Experts of a small language model.
Size: 10 layers, vocabulary 7829, 65.2M parameters.
Experts: 64 experts in each of 8 layers, 64 SwiGLU neurons an expert, a sigmoid router.
Training: a variant of SOAP for the experts, 286M tokens.
Below are experts of layer 6 (counted from 0) of a mixture-of-experts language model. Rows are named router (the router's row for the expert), gate (a neuron's input weights, with its number), up (a neuron's input weights, with its number), down (a neuron's output weights, with its number) and show model dimensions 0-39. Each number is 128 + 24 x the weight over its row's rms, rounded and kept within 0 to 255. Numbers have three digits each.
After each expert's rows: "comes after" lists some tokens at least twice as common just before its tokens as in all text; "comes before" lists some tokens at least twice as common just after its tokens as in all text. This comes from a sample of Wikipedia text that the model never trained on. Tokens count by the router's weight.

# expert 23
router:180132119129093142110114089123106178138127129152156120140107149159068109121106109133129132138130156143101117115123151093
gate0:172127107100106130072111128100080099134156136179155118130162115167127129125140141164134120138123126087132128154126131111
up0:085144126125145124178117126152165130138107135064081135132111144082122138147118135111090140113129131151128131111117119143
down0:119145149170143135110072122158102146127150124091104131191120091138125113133103097130112147133132154097139120125098091123
gate1:117140104125119101136134160134136111091140143146104109139144115125129113112094132131139111116135108145153122131109099098
up1:119074139107115130151096107137100139150105112123135136122104119147166133140117116148107164171135121111111104157137148120
down1:128126128118109130167117112089112161113183128148144146104138124152123131129126138134107145121117091200119118115127142175
comes after: "\n", " |", ".", " ", ")", " ="
comes before: "\n", "-", "|", " ", " 0", " •"

# expert 55
router:135138109110071119139137130134119108144129151147144132134138155187117158099124095114124151117117113145097131136129173089
gate0:097115144099124142172119121136116119133117160144082117153112112131148131107126106138112160160106097114132120124125160138
up0:149157126156106128127102157087120144126089123146180106132165140114119125112112129119143098101136156124132139144090117126
down0:109129132142090116085096116161134109109159116116132119137131103102108073113110158177147119134159152115123145134110152107
gate1:089134128106124151115136153134121117136102167081163109113115122147147097123115117151141147139114125124155099154128112113
up1:153124110156146127122141119114124114136162097133104135135152138114123151149133111118089103113122142133091139135133138137
down1:142140153115102120112113098105168123148158130118161105147121164129068119136144136133141125166128157120108108105115116136
comes after: " the", " a", "-", " was", "The", " The"
comes before: " of", " in", ":", " for", " is", " by"

# expert 32
router:141096130110100145135103139123073152117141161150126088142120122129120176151096113156127117104113109156130113130090153106
gate0:147115089136113163161098153141090131140107154156140084132128126124141098149123119139105117081112085142058139150115149113
up0:127134178130135111101120154116162132107150110115140168157135138127104118096149123115104152161111144089151118113117114093
down0:145092110135147087137083138119120134114115110115150131149115104112104126126119171107138120136164128124111159113120155136
gate1:161180144160114081112107116171135142133101112099150153070146147117122129120134138105102165160128147146131113093129139124
up1:096089168148060114151100125120103119112117148174152131145124129151080120110138124112171127199082134151122159157134157116
down1:099127134143154148138132146151137133128119126097129165094158137149101148136136140149196134134099139149139147154115133149
comes after: " |", "-", " 0", " 1", " 2", " /"
comes before: " |", " 0", " 1", " 2", " 3", " /"

# expert 38
router:128112110132128156120121111144134126106144128168169108144128147146111122079135098140116143127121114146104072141129126101
gate0:134173127141126121096145141111148142139100130165169136143084146165104127160139123147115126136133153143101131140151134120
up0:173141106135111133105144098101158136111143117154117138134109121163064143108123129173149126175136139115127119175122133108
down0:099139103115165122106129127135178155133148116125167169139135151150124150122174115097099160202122165165157126166143077096
gate1:098126104128126131114132100160116141107129092115165161107099134123156114091106149148120147163163112112096102129078128141
up1:136127090118145114107139112134120101141154135114122141127120173100133115122124105103126147141166124092125108125113116136
down1:142174067102142140160124100103119130135135120162159131148163139118134141102145152138127110150091142135090096131074132146
comes after: "\n", ".", "s.", "===", " ", " ==="
comes before: "\n", "==", "The", "===", "In", " =="

# expert 11
router:103143146142134165164108095152131113079155131116114117115116117164114126114137149133122152145095098133122128140107139091
gate0:164114146149110116122139120107110149123090109124106126107117154169151159122118131178097140086144154196116120122142147120
up0:130130082150130143117109095135111123138148095149132102124123160116136161102134132158123132110144119086107114137126154155
down0:118145110099175114103132127141128180153121117159138120110096158131134152074149164109178105157115116117129106140110086135
gate1:175150162107112105126127122130103130122124128124127120173106094164155106171124068152130103071146134118173123143091145131
up1:144156110121125105107110115113114145150141118130108144149122090166132081160130106093139111083134112126128132145107145175
down1:131111134141163118102155143109123093102123143123111145137102069136098164106180115140101135132148114105113163139161118110
comes after: "\n", ".", "s.", " ==", "==", ")."
comes before: "\n", " The", " He", " In", "-", " It"

# expert 35
router:125093149141109168130067100117127103171137158114153120127112127140133155138108108158101119123107131140099142144099096114
gate0:135107127146131110130111108104131164098136125116142080144156180132116139121145164159098137098104140151119122109102145172
up0:164117141142107146091153123134132147118107128133191097181146162134083067098159158068144116102119131137097127117129147129
down0:137115132136162135121094123166140099117131128072121085126156197099138125158150132134125126101145169141169086116101146091
gate1:119154114135113090153104110054117121132146124175156149099090138126127125124098098116129105147093128152167131149135175099
up1:163120155148103156109150124179117168117113139101104134159169126151101143091138156144121169106121134111109123097115094128
down1:137135168156092101140115144123174143128143099141142142143151109172133119147132124135122078109133125129125128130102166132
comes after: " |", ";", ")", ":", "|---|---|---|", "|---|---|---|---|---|"
comes before: "|", " |", "-", ";", "|---|---|---|---|---|---|", "|---|---|---|---|"

# expert 9
router:149136109146109155141080096144088137122135153160113126122139105163105142134142095118080153121133148126124109109124142122
gate0:122136142144102142132136148151159105168128100164151110121119126133110053152127099106104136127149119128141125108136151085
up0:127138140125117134136143131156163133169140122168139123098130137139104058155146118113111126125136132142160100106143129100
down0:127119100141139128155135129133114158096144113106145147141124142109138113175127106113118121094133112194150139133113157143
gate1:057139179127128157124103115135132110170141171110142069143117110169112167159135142114139133078111144075141100169128157150
up1:135167073157128144121097134127128121179122162146114153133141148127150075166130113102123075143104143115095088125124122111
down1:148120172165096131164176152179128106126121152149144134102145186146118154134131150129169166128109127166134135150126116126
comes after: " |", " and", ";", " ", " /", "\""
comes before: " |", "\n", ";", ")", " 0", "2"